config = dict(
    experts_per_token=4,
    norm_eps=1e-06,
    optimizer='muon_variant',
    lr=0.00296,
)
Below are experts of layer 2 (counted from 0) of a mixture-of-experts language model. Rows are named router (the router's row for the expert), down (a neuron's output weights, with its number) and show model dimensions 160-319. Each number is 128 + 32 x the weight over its row's rms, rounded and kept within 0 to 255.
After each expert's rows: a language model's description of what the expert responds to. This comes from a sample of Wikipedia text that the model never trained on.

# expert 13
router [110 165 137 112 149 141 148  42 106 164 139  98 123 109 187 140 135  69  35 122 152 118 144 142 108 154  69 172 135 149 153 123 133 141  76 132 148 168 205 123 150 161 109  98  78 180 148 113 120 109 106  91 105 119  69 139 119 163 136 156  74 101 145 218 204 141 105 142 100 103 100  91 149 105 103 135 193 121  74 134 156 136 134 104 153 118  98 122 157 118  99 172 117 136 112  94 176 132 127 127 113 199 173 109 155 147 104 179 108 109 196 101 149 113 108 157 160  97 188 138  55 108  58 172 117 122 129 142 128 146 113 109  87  97 168 113  87 165 145 125 161 134 160 126 179 202 134 118  97 144 147 173 105 144  91 114 144 159 136 139]
down0 [ 58  83 148 153 165 113 128 101 158 111  70 129 122 124 161  74 113 100 140 105 111 103 160  99 130 143  78 108 151  97 151 137 102 116 111 104 134 117 126 162 100 100 132 109  81 129 106  78 145 121 135 142 111 165  71 161 127  69 144 117 148  97 103 114 165 106 177 162 142 134 111 114 140 123 121 140 113 131 115  89 126 108  93  97 118 106  50  97  94 122 116 187  61 121 143 173 106 117 147 184 107 107  82  82  72 117  85 146 119  87 164  58 149  91 131 108 188 139 126  76  55 109 107  90  68 136 125 117 125  71 139 149 155 101 176 121 123 154 130 131 130 136 113 114 122 135 150 112 117  90 113 117  76 169 183  59  51 164 184  94]
What it handles: Opening parentheses after names or values, marking abbreviations, dates and figures as in tables, plus some of, by and dashes.

# expert 56
router [136 118  75  95 230 143  81  36 122 181 128 173 159 139 111 115 105  88  72 167 121 158 140 137 130 146  89 138 138 137 113 112 124 105 115 136 110 137 162 150 122 133 147  73 148 155 139 144 126 138 133 118  84  89 100 151  64 185 141 112 120  68 151 167 143  57 154 167 144 167 129 139 132 108  62 136 120 143  62 138 152 134 125  96  95 118 106 120 126 132 121 101  98  70 130  94 134 123 123  60 100 168 233 160 157 129  86 129 124 132 154 163 110 111 104 120 154  97 198  75 134 113  68 141  68 178 130 174  89  98 139 148 105 116 130 137 132 142 119 143 155  92 126 110 125 189 101 112 113 134  81 136 158 140  59 173 119 152 158 118]
down3 [163  98 146  76 159 112 150 112 154  97 139 106 186 158 101 137  89 119  71 140 137 138 105 129 111 112 126 122 135 125 150  89 133 197  63  97 187  88 132 129 117 112 127 196 143 102  65  77  80 134  49 169  79  97 106 145  78 109 108 126 112  76  66 129 125 147 128 102 123 126 164 142  68  73 130  82 104 140 123 208  79 134 139 100 167 133 123 167 191 178 149 117 153  94 136 104 118 117 169 142  98 126 134  93 115 130 119 108 116 139 112 156 163 149 142 124 174  95 144 122 147 146 110  97 143 130 181 105 101 117 159  97 162 113  58 180  77 116 162 147 136  97 129 165 114 175 119  70  39 151 162 187 120 130 175 100 108 124 188 168]
What it handles: Standalone space tokens before numbers in tables or prose dates, such as after a table pipe or "on" before 20 May.

# expert 26
router [146 144 109  74 187 156 136 119 141 169 101 101 144  84 121 176 110 156 123 138  84 168 102 138 161 154 104 187 193 150 136  90 152 131  84 127 160 117 167 114 158 137  96 119 126 130 178 126 130 135  57 137 139 141 135 154  98 185 176 165 110 130 128 113 186 143  92 145 103 142 115 127 139 112 114 110 139 142 122 129 167 155 122 131 137 116  93  94 139 164  79 111 142 123 122 134 116 133  56 145 104 105 202 100 158 116 118 101  60  96 162  78 121 120  73 137 178 127 164 105 100 131 108 146 132 143 158 140 106 151 154 128 163 155 155 120  59 116 148 165 123 134 142  93 139 169 109  73  61 139 111  85 152  98  81 128  99 149 131 131]
down0 [123 121 135 160 152 133 159 147 163 133 122 148 157 197 123 108  96  96 111  66 130 114 123 132 140 161 115 143 176 145 115 129 175 128 140  73 137 152 124 142 102 156 180 125 112  73 117 148  99 104 117 144 121  96 106 143 117 141 193 144 138 132 183 200 111 107 127 180 144 149 133 112 106 120 111 112 105 114  96  97 169  79 122 121 116 126 142  98 155  92 172 193 141 224 139 165 111 103 169 167 122  99 110 176 133 125 170  72  95 131 167 159 100 176 140 171  22 130  99 123 115 165 137 154  89 141 113 156 133 103 108 131 102 120 155 131 116 122  90 104  94 114 197 124 155 156 169 121  53 147 138 101  57 139 140 140 136 140 153 156]
What it handles: Closing braces and backslashes in LaTeX math, plus title-case modifiers in names such as Main Line, Main Street, Historic, Free, Hardcover.

# expert 3
router [ 66 143 158 141 220 114 125 127 161 130 155 119 121  84 126  90 161 121 103 174 110 133 118 141 171  82 102 168 188 128  96  57 143 189  96 129 175 170 196 152 137 131 136  66  97 146 144 136 134 125  96  96 136 121  95 175 141 178 153 107 113  69 142  99 144 142  99 141 107 155 143 139  93  81  84 173 133 151  78 123 132 190 126  83 115 127  80 164 150 167  95 141 123  86 137  87 167 158 135 126  84 136 148 159 184 130  99 159 132 111 136 158  65  83 122 123 173 114 159  98 150 120 102 130 131  86 111 172 121 112 102  73 134 129 115 107 124 134 117 140 135 140 142  88 160 185 125 111  89 154  99 135 107 129  83 127  95 200 171  96]
down0 [147 140 104 138 114 114 227 148 174  90 118 191 153  95  43 192 146 114 153 109  60 182 150 100 127 107 185  84 163 160 188  95 199 151  66 168  57 165 180 155 141  89 150 143 152 124  97 141 118 157  88 110 146 120 152 138 164 105 147 153 120 159  87 117  72 152 115 125 176 153 183 131 105 146  84 174 142 130 116 113 106 112 122 147 121 144 132 113  91 123 176  66 162 144 139 158  85 116 114 135 126 114 124 163  97 162 117 151 176  98 141 106 160 132  78 142 155 163 119 130 133 152 208  80 169 123 125 122 151 133 135  92 125 113 116 107 150  82 104 192 114  91 176 134  99 113 151 118 116 114 105 180 145 109 135  86 120 122 154  87]
What it handles: Common nouns after an article or possessive naming creative works, media or organizations, such as film, album, company, club, story.

# expert 37
router [149 163 140 149 142 157 137 120 135 208 135  82  67  87 178 141 140 157  95 113 114  84 146 167 141 157 109 139 143 158  91  89 151 147 111 141 157 192 124 160 134 118 122  95  67 176 163 126 153  52 158  97  98  52  61 134 104 157 172 111  86 100 169 158 106 117  87 181 111 139 131 113 101 120  54 139 147 139 114 147 129 123 114 108 127 138  72  83  86 151 165 123 127  82 122 127 130 147  74 113 142 176 161 113 164 104  74 104 127  87 135 125 119  73 106 152 176  55 172 136 113 118 144 159 101 146 139 133 111 145 161 106 125  54 158 106 150 146 139  89 113 121 161 126 144 197 110  73 108 151 137 166  99  67  67 159 147  93 138 114]
down0 [169 138 100 126 125 142  57 170  99 129 140  81 192 153  99  93 107  90 111 124 148 105 123 141 102 160 119  79 141 124 108  93 159 121  60 136  65 125 146 181 149 106 138 145 175 144  78 129 124 121 127 119 138 130  99 116 166 170 138 134 128 111 103 129 143 184 158 140 139 159 172  95  88 144 148  96 198 160 116 149 129 121 131  66 110 118 132 181 119 136 115 106 122 117 143 130 176 133 127  79 197 151 134  95 105 116 122 109 185 136 103  81  61 118 141 176 148 214 200  82 182 112  58 110 124 119 120 150 161  91 126 128  80 132 169 144 159  79 191 120 140 183 171 138 135 150  92 151 171 113 121 142 163  97  80 132 180 105 136 126]
What it handles: Digits inside years and numbers such as 2-0-15, plus place-name pieces like Angeles, -ford, St., Melbourne, and table punctuation.

# expert 15
router [112 134  80  95 132 141  84  76 134 203 146 104 149 112 108 142 163 117 103 123  90 176 103 131  87 145 100 128 153 152 170 109 159 133  80 131 123 128 200 106 164  75 153  57 105 125 176 130  72 121 112  71 130  79 108 128 151 150 145  94  66  57 132 162 170 156 101 168 135 190 132 148 101  82  68 118 165  96 127  89 108  90 142 128 169 180  93 145 164 161  97 113  79 101 123 115 179 168  95  53 143 170 159 112 197  89  92 135 104 109 157 141 142  69 110 140 182 132 176 137 109 116 134 176  96 118 138 113  67 125  95 127 157 112 159 135 153 147  98 126 136 130 131 113 137 215 170 130  65 153 129 126 132  77 111 113 135 148 165 126]
down0 [153 135 142 183 149 137 187 149 125 115  99 114 113 164 107 186 130 154 124 118 167 156 174 118 114  71 152 166 128  37  85 146 155 149 124 158 141 167 156  81  81 107 131 126 148 150 102  82 146 150 174 145  93  75 181 164  72  91 123  99 169 109 140 106 125  96 107 126 116 127  91 120 111  88  40 192 107  93 118 104 103 137 156  97 178 155 107 183 139 164 133 165 105 101 111 161 142 180 133 119 122 173 153 152  67 147 143 127 120 115 171 167 105 153 155 159  93 145 122 128 102 116 114 179  88 129  85  90 160 169 132 153 149  66 170 167  98 217  60 144 177 120 116 167 136 130 146 150 144 142 161  70 118 188 130 162 128 113 136 125]
What it handles: Later word pieces that finish surnames and place names, often in tables or lists, such as -enberg, -arks, -mann, -heim, -z.

# expert 51
router [113 164  77  83 157 143 159  92 141 127 138 165 122  82 127 162 112 107  81 158 128 106 174 145 127 111 130 182 195 170 147 125 130 159 106 145 156 165 190 175  97 149 122 132 128 103 159 121 141 142 132 127  78  98  84 180 121 173 126 139  76 101 166 124 133 106 126 146 133 115 126 122 164  82  99 124 145 169  78 121 166 158 180  96 125 138  97 152 123 160 117 145  82 128  87  88 159 134 145 119 119 178 146 157 161 137  82 176  92 119 190  71 153  73 160 149 125 143 153 140  87 110  72 150 122 139 174 110 115 115 165 127 143 131 183 112 146 146 127  88 127  72 110 149 112 255  91  95  79 119 127 110 128 126  16 126 106 165 160 119]
down0 [103  85  94  77 142 125 106 139  77 152 107 119 125  72  99 107 140 167 130 145 158  93 102 130 140  95 137 168  98 153 110 157 102 137 112 165 157 121 115  93 206 149 118 120 139 121 107 191 132 124 176 140  73 133 102 125 102 116 181 165 194 158 128 104 112 155  48 175 111  73 123 149 156 145 172  99 122 143 155 107  91 116 145 149 100 142 177 105 160 117 145 124 152  80 121 166  95 125  80  83 145  84 149  71 148 137 140  89 155 110 123 150 108 161 130  70 155 202 112 120 165 127 108 168 152 182 182 157 101 101 165 166  99 177 135 150 151 160  66 183 117 101  99 124 136 143  81 157  93 129 185  55 105  88 126 185 137 111  98 137]
What it handles: Pipe separators between cells in Markdown-style tables of scores, election results and schedules, usually after a number or closing parenthesis.

# expert 40
router [ 73 151  99 115 189 111 100  55  69 145 145 128 143 103 158 141 143  71 103 190 101 137 131 140 126 108  93 152 150 165 160 126 150 137  67 134 144 111 128 172 172 168 130  86 126 160 139 158 128 131  90 113 101  68  88 157  76 151 162 122 106  87 163 155 155 130 119 129 102 119  91 129 155 112  43 134 146 213 149 124 172 127 139  78 155 145  87 159 174 126 113  84 139 119  88  72 143  85 102 127 129 152 130 122 143 119 123 120  92 107 140 113  37 123  88 146 131 151 180 121 131 131  69 119 136  96  78 124 118 148 139 160 130 110 182 106  83 156  96 153 160 130 131  88 118 202 177  96  83 136 112 140 150  86  88 108 138 160 121 124]
down0 [ 72 138 124  90 138  41 123 114 133 107 104 147 151 123 126 231 119 105 131 162 147 177 166 116  64 110 113  68 139 166  70 120  98 175 160  97 128  88 146 130 182  96 145 145 140 105  71 159 136 151 142 105 104 145  95  86 107  96 147 145 156 110 128 151 126 156 189 147 157 188 138 133 142 182 125 144 145 102 122 116 168 136 118 118 118 139 117  51 124  57 101 116  74  78  61 144  77  98 143 145 122 161 104 138  86  95  84 118 136 176 103  71 143 169 104 197 124 144 161 125 107 136 156 125 111  75 139 137 106  89 175  73 144 158 142 113 154 157 177 139 123 154 156 123 112 135  51 133 169  17 137 139 139 139  88 142 138 131  90 145]
What it handles: Abstract or collective nouns right after the or a possessive, such as names, forces, rights, Party, role, footage.

# expert 45
router [ 92 129  76  67 138 150 105 107 121 160 130 100 154  69 132 109 179 107  92 186 154  88 119 145 133 136 116 172 147 131  94 124 159 134  83 187 110 164 216 176  86 130 156 102  88 141 167 109 128 109 113 133  84  95  44 120 120 190 128 128 144 105 165 124 155 135  86 110 123 124 109 115 125 110  95 135 163 129 118 123 135 152 131 139  93 121  99 134 134 173 143 103 109  40 102 127 227 121  83  72 139 168 162 152 153 114 104 121 141 121 159 150  84 145 113 144 182 120 158 132 105 135  55 182 113 132 105 164 100 138 129 117 127 152 127  82 154 132 135 154  93 107 174 167 126 153 152 122  83 170 148 145 109  87  92 111 139 140 126 147]
down0 [123 133 150 131 147 169 136 134 122 137  81  95 124 150 124 126 118 151 168 125 122  75 146 163 112 133  95 127 105 117  83 139  70 219  97 149 165 141 151 144  90 119 130 175 123 151 128  95 132 114 123  89 127 142 147 138 101 120 124 186  97  72  93 113 196 134 187 106 113 140 117 155  93  81 105 161 146 122 135 130 142 196 119 204 128 117 157 144 138 160  92 169  98 112  63 154  67 156 129  79  73 112 133 185  98 169 113 173 171 134 152  97 123 124  58 192  97 109 173 143 106 104 136 130 108 147 112 147 111  93 167 157 158 169 154 131 145 107 107 115 105  49 162 193  87 103 102 160  84 160 132 200 116 113 166 124 114 107 187 135]
What it handles: Words and opening pieces of place and road names, and compass directions, such as High, River, Road, north, Ar-, Valley, Brook.

# expert 32
router [103 132 101  99 155 163 139  98 149 168 131  91 144 101 133  65 134 129  84 121 150 127 140 141 112 127  93 203 167 125 149  93 121 121 102 129 103 112 123 135 114  86 135  94 146 134 115 123 140 117 104  74 141 128 110 116 112 228 174  84 125  85 173 171 117 105 101 161 117 119 137 129 146 121  72 121 128 174 122 113 168 140 172 111 130 156  83 142 160 169  87 109 153 110  82 131 115 183 124  98 109 134 133 154 187 139 112 163 123 114 185 146  85 110 138  97 187 114 164 133  88 124  78 152 102 110 102 117 123  96 117 134 152 132 168 145 126 120  99 132 142  73 143 147 129 160 100  74  68 160 113 134 159 106 108 172 122  95 131 150]
down0 [144 135 126 137 139 109 156 133 138  99 117  60 115  98 164 167 156 154 120 181 110 146 102 121 151 112 139 145 132 130  83 153 124  80 100 118 127 154 124 102 120 163 150 144 101  92 133 118 196 134 109 109 106  94 158 151 164 151  97 195 104 100 134  99 138 151 129 129 150 202 184 105 109 143 133  93 103  61 184  94 153  51 132 127 159 167 105 147  90  74 102 155 127 104 145 133  84 160 169 143 187 143 152 131 114 111 149 209 144 150 122  99 186 163 145 101 157 157  52 153 103 171 185 128  91 157 100  99 134 110 102 121 107  94 131 114 134 104 147 137  60 131 147 127 146 110 217 152  65 120 103 138 128  57 114  83 146 176 164 140]
What it handles: Names of countries, states and cities, often in lists or table cells, such as Switzerland, England, California, London, York.

# expert 14
router [ 75 143 108  77 183 121  89  90 135 186 130 130 114 104 138 138 150 102  62 144 125 143  74 137 135 164  69 142 162 153 107 142  90 140  89 126 107 134 214 130 145 107 136  76 132 156 135 128 139 140 133 108  93  89 147 135  81 158 135  90 106  56 132 177 147 100 110 112 108 105 110 129 117  20 137 141 116 101  80 185 158 114 160 165 123 114  56 156 139 133  84 126 145 125 129 134 159 158  88 136 139 134 188 142 199 121 139 177 138  62 175 129 147 114 158  85 161 129 162 147 148 107  65 113  73 124 113 131  57 133 172  97  85 168 176  97 122 153  67 176 182 132 151 128 150 150 121 101  85 101 134 116 125 122  75 149 122 146 185 107]
down0 [165 192 124  87  77 139 116 226 162 140 162 137 114 144 121 138 137 195 105 159  72 128 138 125 112  98 176  92 136 119 147  74 149 156 126  80 151 141 177  82 106 147  86 166  68 125  76 181 155 150 101 171 119 152  93 150 144 108 105 126 126 149  83 114 135 106 155 107  90 134 122 114 184 153 134  97 136 103  91 147  60 165 165 107 177 135 102 138 166 133 123 136 146 111 147 150  95 123 116 102  87 128 116  85  93  83  92 146 158 174  71  59 141 106 112 131 174 148  95 101 140 138 148 134 144 114 145 107 119 122 147 176  66 118 121 178 119  85  81 174 174 126 116 155  81 136 137 207 131 170  91 128 135 136  95 128 134 146 145 124]
What it handles: Word pieces inside or at the end of common words (l-augh, w-arri-ors, judg-ement) and abstract nouns or verbs like contract, deal, lack, not.

# expert 16
router [134 155 118  66 206 107 116  67 166 146  80 117 227 129  93 144 133  55 110 122 110  72 119 152 111  86  58 145 173 134 126  44 136 146 120  87 102 140 158 143 104 184 130 115 113 124 180 174 158 137  71 124 116 102  87 149 108 131 181 110 124  73 124 131 145 125  99 136 145 158 143 122 171 107  74 135 128 136  98  73 135 119 173  87 103 163 127 143  86 120  78  83 104 171 122 103 139 153  46 116 125 106 204 159 152 134 122 138 116  99 166 151 118  70 108 100 173 118 174 128 109 159 105 183  90 101 114 127 110 142  99  95  98 150 140 113 102 176 115 130 101 116 157 119 125 137 158 140  80 100  78 102 114  90 108 148 142 153 178 101]
down0 [172 108  66 129 109 101  58  91  80 110 144 117 108  75  87 161 121 153 112 104  59 192 111 127  66 101 124 124 183 108  97  74 158 112 122 174 110 156 117 118 159 167 119  75 137  98 133 168 119 140 114 103  86  89 160 159  90 159 169 124  97 143  50 138 122  95 139 106 134  78 139 117 143 165 145  98 166 124 105 140 139 200 187  89  88 130 104  89 163 102 120 150 232  94 107  53 134 150 143 117 116 143 122 147  87 105 107 174 139  78 123 116 157 129 133 118 179  72 115 148 116  64 141 100  73 119 155 112 176 192 141 139 174 146 150 105 124  58 124 135 136 163  77  82  99 141 142 167 137 103 110 100 182 120 117  93  99 139 125 130]
What it handles: Inner or final word pieces of short syllables in rare names, species and place names, like -arp-, -sk, -ank, -rik, plus place and rock.

# expert 24
router [122 122  86 118 139 143 129  97 106 145 117 153 114  70 114 147 128 133  11 179 168 196 163 108 111 122  66 181 151 195 143 135 155 139 165 104 150 177 224 106 168 141  97  87  99 193 168 162 116 103 109  73 104 110 136 180  87 199 118 160  90  96 116 116 121 160 109 138 152 147 113 103 160 115 116 100 164 211 111 125 116 144 180  83 119 138  95 120 122 120 122 128  97 126  71  85 131 147 106  66 129 121 174 142 170 112  86 151 125 103 149 136 135  59 101 121 181 105 159 153  65 113 114 147 119 135 161 149 109 120 131 104 151 126 141 125 122 152  78 153 131 101 117 109 124 171 126 103  86  95  68 127 132 110  50  75 147 178 138 162]
down0 [171 166 165 140  82 128 132 196 174 130 115 133 142 200 122  53  59 134  90 188 150 161 143 156 112 116 101 114 155 155  95 108 126 128 138 107 132 169 140 106  87 151 207 106 134 153  75 133 127 125 129 174 117 135 118  84  81 119  85 123 144 116 177 134  51  86  95  96 149 135 105 149 115  63 154 164 128 131 109 143  80 111 174 101 151 146 101 119 147 169 147 135 157 107 109 111 157 142 140  83 101 162 132 100 123 138 161 129 151 108  93  94 146 174 141 137  92 134 159  81 135 136  92 131 141 180 101 143 100 154 152 122 214 128 130 106 162 117 106 104 101 118 156 114  80 169  98 116 179 164 156 167 124  93  76 101 127 134 117 145]
What it handles: Single capital letters or short pieces opening names and abbreviations, e.g. V, W, L, K, St, often in tables and result codes.

# expert 59
router [114 147 106 115 161 150 150 108 160 166  95 130 139 106 147  77 123  72  83 159 168 118 153 133 151 131  64 141 203 134 162 126 169 160  71 100 156 119 134  87 110 175  90  50 115 158 147 168 138 111 119 114 133 117 114  98 129 146 126 126  65 105 142 153 156 139 124 116 113 126 102 103 171 158  97 162  89 126  70 135 111 160 126  57 122 159  57 122 161 135 111 159 145  99 134 112 157 135 115  78 137 144 160 123 175 110  99 210  84  95 177 105 158  80 121  86 155 148 128 123 115 127  99 158  67  99 156 141 149 148  89 105 111 110 177 119 114 152  63 122 101 133 126  93 148 198  89 127 111 163 131  90 126 120  97 161 115 175 186 119]
down0 [115 159 130 146 129 127 111  89 130  96  84 164 115 163  75 108 125 124 130 165 141  67  56 135 174 132 147 102 141 140 223 119  93  82 144 116 100 156 128 112 135 140 176  89 100 173 133 136 121 139 174 161  89 132 112 135 137 164 105 137 169 111 144 132 127 108 146 105 143 102 176  95 117 109 150 125 137 162 169 117 121 119 113  62 131 127 183 170 118  64 138 162 147 140 168 138 105 107 222  85 139 113 140 155 102 153 178  90  89 148 105  52 170 111 117 151 150 129 120  91 169 106 154 151 157 141 122 128  89  40 166 125 110 123 100 156  92 142  68 139 192 119  73 142 148 138 126 177 146 170 134 120 167  71 114 137 104 106 104 202]
What it handles: Field labels in infobox and taxonomy lists such as Class, Coordinates, Born, Website, bullet marks, plus the word of after nouns.

# expert 18
router [139 170 107 129 131 205 107 108 130 143 114 141 100 126 111 151 121 129  60 132 120 144  88 155 114 165  84 117 188 146 112  94 121 154  68  94 139 125 163 114  90 116  34  93 104 115 139 125 105  93 128 122  95  97  91 140 123 155 152 112  93  76 172 195 141 121 110 114 143 122 123 126 193  86  27 125 135 173  43 197 169 109 147 115 103 121  90 121 147 178 140 127 107  81 120  89 125 148 124  79  71 131 205  91 134 105 151 158 109 132 200  84 133 129  87 152 178 134 152  97 130 138  94 129  82 155 153 134  76 145 156 117 114  96 165 110 160 168 103 121 154 128 146 128 177 170 108 141  74 146  89 141 125 133  35 148 143 162 200  92]
down0 [138  90 101  92 126 122  81 111  81 146 140 116 121 148 141  62 161 178 136 101  99 140 127 131  73  91 126 179 180  73 152 144 147  78  95  88 104 144 114 124 143 142 111 105 122 117 128 137 143 150 126 128  50  70 158 137 104 119  91 163  70 112  73 130  62 180 183 124  98 164 126 161  85 121  90 132  64 135 165  78 168  79 133 140 123 137 109 223 155 122 130 138  54 111 135 131 158 127 125  72 128 104  92 112 129 134 129 153 126 169 139 145 144 170  79 117 153 134  69 142  70 123 144 122 154 109 144  87 110 147 169 158 118 153 135 139 132 118 106 119 130  98 114 130 158 114 145 155  97 133 168 131 100 100 119 147  91 140 132 119]
What it handles: Commas in running text, lists and dates, plus semicolons and "born" inside biographical parentheses, e.g. June 8, 2019, painter (born 1821).

# expert 4
router [134 148 161 130 192 204 142  96 142 177 121 157 133  74  78 134 136 105  99 147 127 109 134 159 130 152 109 149 217  95 130 102 138 106  71 139 154 153 123 166 115 150 104 114 110 142 145  99 160 202  98  84 117  53 124 145  80 214 104 116 114 133 192 134 153  86 130 141  98 135 132 122 165  95 110 157 150 169 127 150 205 142 147  70  62 122  81 139  71 196 124 122 130 101 141 121 126 165  93 131  94 154 159 129 150  95 114 142  64  75 186 111  78 130  80 151 108 119 175 132  98  98  82 186 119 128 108 142 112 146 131 119 130 172 170  82  53 169 136 163 104 103 168  87 111 145 148 131  95  50  57 174 107 108  42 107  78 107 138 100]
down0 [ 74  75 114  68 161 161 192 146 149 130 131 154 102  94 200 100 104 131 159 138 152 136 171  86 197 154 132 151 162 137 139 168 158 153 122 171 167 137 142  98  91 152 138 107 165 161 127  92 118 190 114 143 169 123 128  94 148 130 140 149 178 144 219 117 172 148  77 190 137 179 122  94 115  97 136 210 103 137 120 126 116  68 109 140 152 162 118 111 133 168 120 187 123 153 159 103 132  40 161 178 141 163 139 151 114 112 119 113  90 154  98 128 149 159  90 144 166 111 149 138 121  86 139 139 140 176 136 114 156 111 117 168 139 126 113 147 141 139 124 161 136  45  97  99 154 148 138  63 116 193 140 157 160  96  88 130 151  92 159 116]
What it handles: Word-final suffix pieces like -ate, -or, -ory, -ine, -ates (contribut-or, integr-ate, deleg-ates), plus % signs in tables and words like children.

# expert 11
router [121 118  92  81 198 196 173  80 108 167 165 129 194  94 150 124 123  97 108 196 153 130 162 116 133 121 113 173 139 171 103 105 120 163  80 160 121 124 165 122 139 118 110 149  87 112 130 162 101 115 125  93 147 151 111 143 109 171 111 100 143  69 139 190 164 191 124 138 104 114 112  94 124 143  83 152 149 161 108 153 129 170 153 135 175 134 100 129 179 185 100 136  92  98  62  84 139 143  69  78  87 159 118 117 176 137  83 172 139 107 192 142 136  92 139 119 166 117 196 132 107 136  80 160 117 110 123 125  80 108 113 130 150  72 138 140 100 161 112 149 132 118 158 104 175 165 105 111  62 132  50 127 136 126 121 116 105 149 157  85]
down0 [133  63 106 103  88 146 112 135 105 144 129  90 120 108 168 128 145 107 121 187 167 128 104 132 189 108  94 159  56  81 151  99 117 154 124  95  92 100 149 139 106 120 135 135 175 120 192 162  92 135  84 108 112 115  74  99 136 129 122  98 114 111 135 165 176 170  92 131 163  94 160 114 104  92 131 124 133 131 157 118 156 191 139 159 140  93 135 182 103 117 100  97 108 135  87  80 137 105  85 178 106 184 104 131 123  92  97 170 132  35 139  97 113  99  90 138 131 156 130 150 132 140 134 104 148 149  93 168 107 141  60 161  90 159 100  99 172  68 111 128 114 112 138 102  88 120 131 121 126  97 163 118  91 154 133 170  77 136 150 131]
What it handles: Nouns naming institutions and administrative units, often in proper names, such as State in Hempstead Lake State Park, University, County, district.

# expert 61
router [161 117  86 116 182 125 141 117 151 166 104 187 131 131 139 145 115 172  63 163 127 126 133 140 151 151  29 165 198 171 100  97 143 106  81 144 119 157 157 105 160 146 177  70 119 136 186 128 133 102  85 106 133  81 153 167  94 143 148 115 115 147  90 137 125 124  68 138 103 152  89 190 153  65  65 133 135 180  99 156 145 194 131 100 129  70  91 132 156 140 112 120 166 116 114  94 118 144 142  99 165 196 138 146 150 132  91 144 117  54 180 107 120 100 113 137 214  95 194 154 123  63  73 173  67 128  96 129 122 105 142 152 115 162 178  86 152 134 128 131 147 138 166 116 160 179 105 122 102 144  83 143 118 146 107 176  96 136 182 120]
down0 [ 98 131 107  95  95 140  69 145 136 149 161 131 181  75 166 136 181  83 132  84 175 153 129 176 132 162 102 110 136 167  90  73 118 137 120 156 158 127 104 115 148 109 111 113 121 101 133 102  87 144 181  97 119  55  80 154 163 111 150 130  90 113 124 111 138 164 130 109 132 132  94 155 134  38 125 103 128 161  75 181  80 137 130 136 131 154 194 163  86 185  60  88 130 145 142 117 120 180 164 122 169 140 132 116 109 134 137 114  62 152 164  87 148 110 119  73 115 149  72 186 167 147 108 131 189  74 103 154  91  70 129 102 100 168 134 151 110 148 136 167  49 185  96 139 119 116  87 126 143 103 104 162 150 191  94  94 150  90 102 126]
What it handles: Lowercase opening fragments of longer Latinate words after function words, such as loc-omotive, max-imization, insp-ire, conf-, expl-.

# expert 8
router [144 125 129  96 175 189 103  95 124 178 131 135 116  96 131 150 135 100  76 137 153  74 139 144 154 221  80 147 149 162 104 121 125 149  89 147 134 128 204 181 106 136 137  91 123 156 202 138 131 114  98 142  64 125  56 136 120 212 174  64 120  59 112 144 187 104 106  87 158 165 159  91 157  72  53  97 122 119  82 113 114 154 137 155 131 147  64  89 133 155 129 119 102 147 120 126 136 174 116  62 119 116 165 166 158 123 102 144 125 102 165 130 110  98 127 131 173 117 194 143  68  96  96 175 105 131 163 143 114 137 138 139 102  99 155 133 139 175 115  97 139  98 105 112 137 167 122  69 102 155 132 133 134 101 114 129 144 160 134 116]
down0 [114 156 163 122  81 108 130 151  75 143 147 100 181 116 131 183 131  65 149 120 106 125 123 145 162 108 200 121 114  83 111 144 178 110  73 134 154  98 173 167  99 149 166  99 154 179  88 108 170 104 157 159 111 129 119 198 133 161 139 125  94 163 133 128 116 143 155 125 116 122 155  94  72 110 136 123 168 122 105 179 153 132  86 154 109 120  78 118  99 126 135 118 143  63 169 156 159 147 141 119 123 115 132  91 146  40 156 153 118 133 150  48 106  93 110 157 155  58 152 110 160 107  88 123 138  99 109 151 104 148  56 128 153 140 107 148 181 128 102 127 108 165 214  83 144 171 141 104 100  97 142  79 147  98 144 176  91 141  73 160]
What it handles: First words of compound place names, such as New, South, North, Western, and the following York; also word-final pieces like -land.

# expert 49
router [154 137 127  90 178 108 153 102 161 194 126 129 120  92 144 103  94 120  65 184 139 116 111 157 107 146 127 138 170 151 170 115 165 132  81 110 127 113 138 127 122 120 111  91  76 164 160 130 160 116 104 102  88  46 130 118 109 178 166 101  80  61 138 147 134 112  86 152 155 129 109 122 175 116  96 118 167 122 146 120 190 140 130 106 143 131  49 145 146 141 131 120 145  98  99 138 161 146 116  76 123 148 158 170 153 108  57 131 116  99 151 129 142  98 128 134 236  65 191  88 125 133  86 174  97 156 117 163 143 151 132 118 120 122 156 124  93 131  69 168 115 107 167 150 158 206 141  67 105 131 119 141 173 120  75 143 112 110 123 137]
down0 [ 85 185 127 130 146 105 121  90 144 108 177 193  89 107  82 147 107 101 153 125 151 111 130 122 126 131  82 198  64 116 179 123  78 143 109 106 142 110 107 171 171 116  97 107 111 153 107  98 159 129 120  95 122 151 125 114 109 145 139 107 169 113 136 103 171 116  75 114  57 151 110 155 147  81 148 138 107 175 133 160 111 115 130 145  76 102 191 106 176  99 104 129 138 139  88 139 151  94 117 107 126 111 112 113 135 107 137 111 138 133 162 142 184  76 114 184  49  83  73  98 111 100  86 133 128 164 144 182  95  86 149 137  46 209 118  81 132 130 177 187 121 101 137 130 153 107 137 130 155 177  82 115 106 134 210 148 135 123 159 115]
What it handles: Blank cells and pipes in wiki tables, plus column headers like Score, Votes, %, Candidate, Pld.

# expert 55
router [128 110 140 142 192 187 124  51 110 124 104 183 141 103  89 106 103 108  88 150 187 124 113 147  84 168 121 152 142 161 147 105 109 143 123 147 129 154 184 126 106 141 144  73 160 160 139 197 154 139  94  69 158 102 109 158  69 172 155 115 129  97 183 161 116 128 146 123 140 156  95 110 143  92 131 164 193 141  54 185 153 129 177  88  82 153  63 104 133 115 115 154 133  94 125  90 151  97 146 117 110 126 171 144 160 145  96 170 133  96 152 116 110  82 107  94 184 106 154 144 158 136 106 137  84  96 125 127 131 141 114 135 156 152 204  69 174 109  99 101 169 105 169  84 162 148 176 127  43 128  87 146  94 106  71 128 134 129 122  66]
down0 [155 138 163 127  82 152 139 113 123 110  99 188 100 144 135 159  98 152 120 146 123 130 148 151 140 133 148  52 182 108 109 103 154 149 123 141 110 126 136 133 142  75 164 120  73 108 128 165 135  81 112  78 161 161 128 172  96 108 104 117  92 147 169 144 129 118 136 157  89 116 123 141  85 127 143 118 110 176  67 132 111 142  79 126 201 133  79  98 177 146 114 202 143  92 168  87 100  77 122 131  87 188 160 141  99 202 125 146 121 141 132 176  27 171 135 102 123 115 162 116 136 155 123 136 156  99 198 118 115 154 130 167 166 142 128  76 118  75 101 180  99 101 126 161 189 147  82 103  97 127  96 112 148 117 144 161 122  73 170  94]
What it handles: Final periods, closing quotes, parentheses and paragraph breaks ending sentences or paragraphs, often before section headings.